Below are experts of layer 7 (counted from 0) of a mixture-of-experts language model. Rows are named router (the router's row for the expert) and show model dimensions 0-95. Each number is 200 + 40 x the weight over its row's rms, rounded and kept within 0 to 999.
After each expert's rows: "gets" lists some tokens that make up at least twice as much of what it gets as of all text. This comes from a sample of Wikipedia text that the model never trained on. Tokens count by the router's weight.

# expert 23
router,233,269,193,157,168,172,244,176,213,210,236,235,287,233,236,210,188,160,185,239,212,180,129,256,136,226,163,222,255,197,243,158,158,135,249,189,157,124,180,191,157,171,211,267,249,234,171,252,263,185,276,173,135,196,158,154,165,177,220,189,224,220,169,189,230,209,202,160,198,172,192,226,192,229,147,220,304,163,211,160,241,227,219,194,255,161,277,243,129,158,179,233,168,214,153,195
gets: "p", " p", "c", " P", "l", "20"

# expert 7
router,216,162,169,207,217,162,147,163,206,210,232,270,182,216,195,240,169,210,234,218,196,275,236,125,294,201,216,163,200,196,173,208,221,178,216,217,153,204,198,239,233,180,159,157,200,302,256,246,180,176,206,146,153,213,246,208,172,156,136,219,216,233,225,126,204,150,211,207,190,167,223,240,128,224,256,241,226,213,226,154,102,253,269,169,151,163,181,126,157,209,197,296,221,164,182,205
gets: "–", " s", " h", "0", "th", "3"

# expert 12
router,151,211,209,174,113,166,147,158,163,237,217,172,155,154,170,171,247,237,234,230,257,182,220,190,260,246,219,178,271,229,242,150,171,193,218,203,213,227,271,122,182,135,194,142,171,275,180,150,257,256,175,260,274,240,225,241,178,218,199,226,170,169,242,217,219,168,122,173,226,247,200,271,199,160,254,150,177,232,132,188,160,172,259,211,190,239,152,173,194,252,185,180,186,186,218,166
gets: " (", " a", " one", " two", " an", " U"

# expert 20
router,284,248,205,189,257,134,216,210,191,122,242,190,272,190,165,205,170,183,208,219,169,261,263,234,149,206,187,243,156,220,116,142,131,219,167,221,166,204,187,233,192,182,162,182,184,168,99,158,222,134,232,270,190,223,207,187,180,231,232,149,236,176,205,226,217,186,151,255,187,193,204,148,223,162,216,180,196,247,137,203,229,248,127,166,256,198,252,264,159,192,261,224,190,174,270,199
gets: " d", "is", "es", "s", "re", " n"

# expert 13
router,212,171,222,210,131,255,240,189,166,254,233,247,293,164,212,211,142,140,203,208,178,268,166,280,209,235,216,189,250,187,199,241,170,186,218,241,187,147,133,203,134,255,232,208,125,134,173,285,244,206,199,269,208,204,215,115,194,181,180,155,226,250,195,158,191,169,135,159,156,177,246,231,217,199,189,231,194,214,155,221,186,196,185,224,216,158,215,195,192,261,188,173,203,298,137,244
gets: " S", " T", " R", " L", " D", " N"

# expert 1
router,243,202,221,189,259,217,241,135,249,175,173,212,220,123,174,248,215,242,158,210,150,242,275,212,165,152,180,191,211,235,227,193,283,211,160,237,183,176,82,243,194,257,188,174,158,219,148,165,132,146,268,224,232,155,168,188,186,240,170,253,127,180,186,250,176,133,237,169,185,200,235,193,219,164,153,224,155,195,222,236,245,224,196,239,185,194,213,203,169,125,267,202,184,229,280,203
gets: "i", "a", "u", "o", "e", "ra"

# expert 0
router,243,214,214,206,216,164,231,208,187,131,199,220,160,223,239,246,163,214,186,240,250,227,222,252,155,166,188,213,203,181,150,190,149,210,165,149,195,176,180,207,197,212,236,196,215,180,207,189,278,200,245,242,263,149,266,189,194,209,142,169,175,214,210,227,220,244,143,257,212,115,214,259,210,255,229,282,203,127,92,178,159,177,261,187,206,188,153,188,162,162,292,130,109,162,167,223
gets: " m", " c", " M", "on", " ex", " re"

# expert 15
router,169,242,194,155,152,230,107,168,178,184,125,174,192,217,171,178,222,250,186,219,136,214,217,216,225,161,219,184,215,176,264,218,237,164,183,103,166,191,200,204,224,182,190,146,195,189,285,230,265,211,215,265,150,246,239,238,201,154,248,228,245,182,152,224,247,239,204,189,172,270,197,98,249,157,161,181,176,125,182,226,190,185,192,260,229,194,205,173,235,274,263,216,174,157,257,150
gets: " and", " was", " a", " he", " to", " as"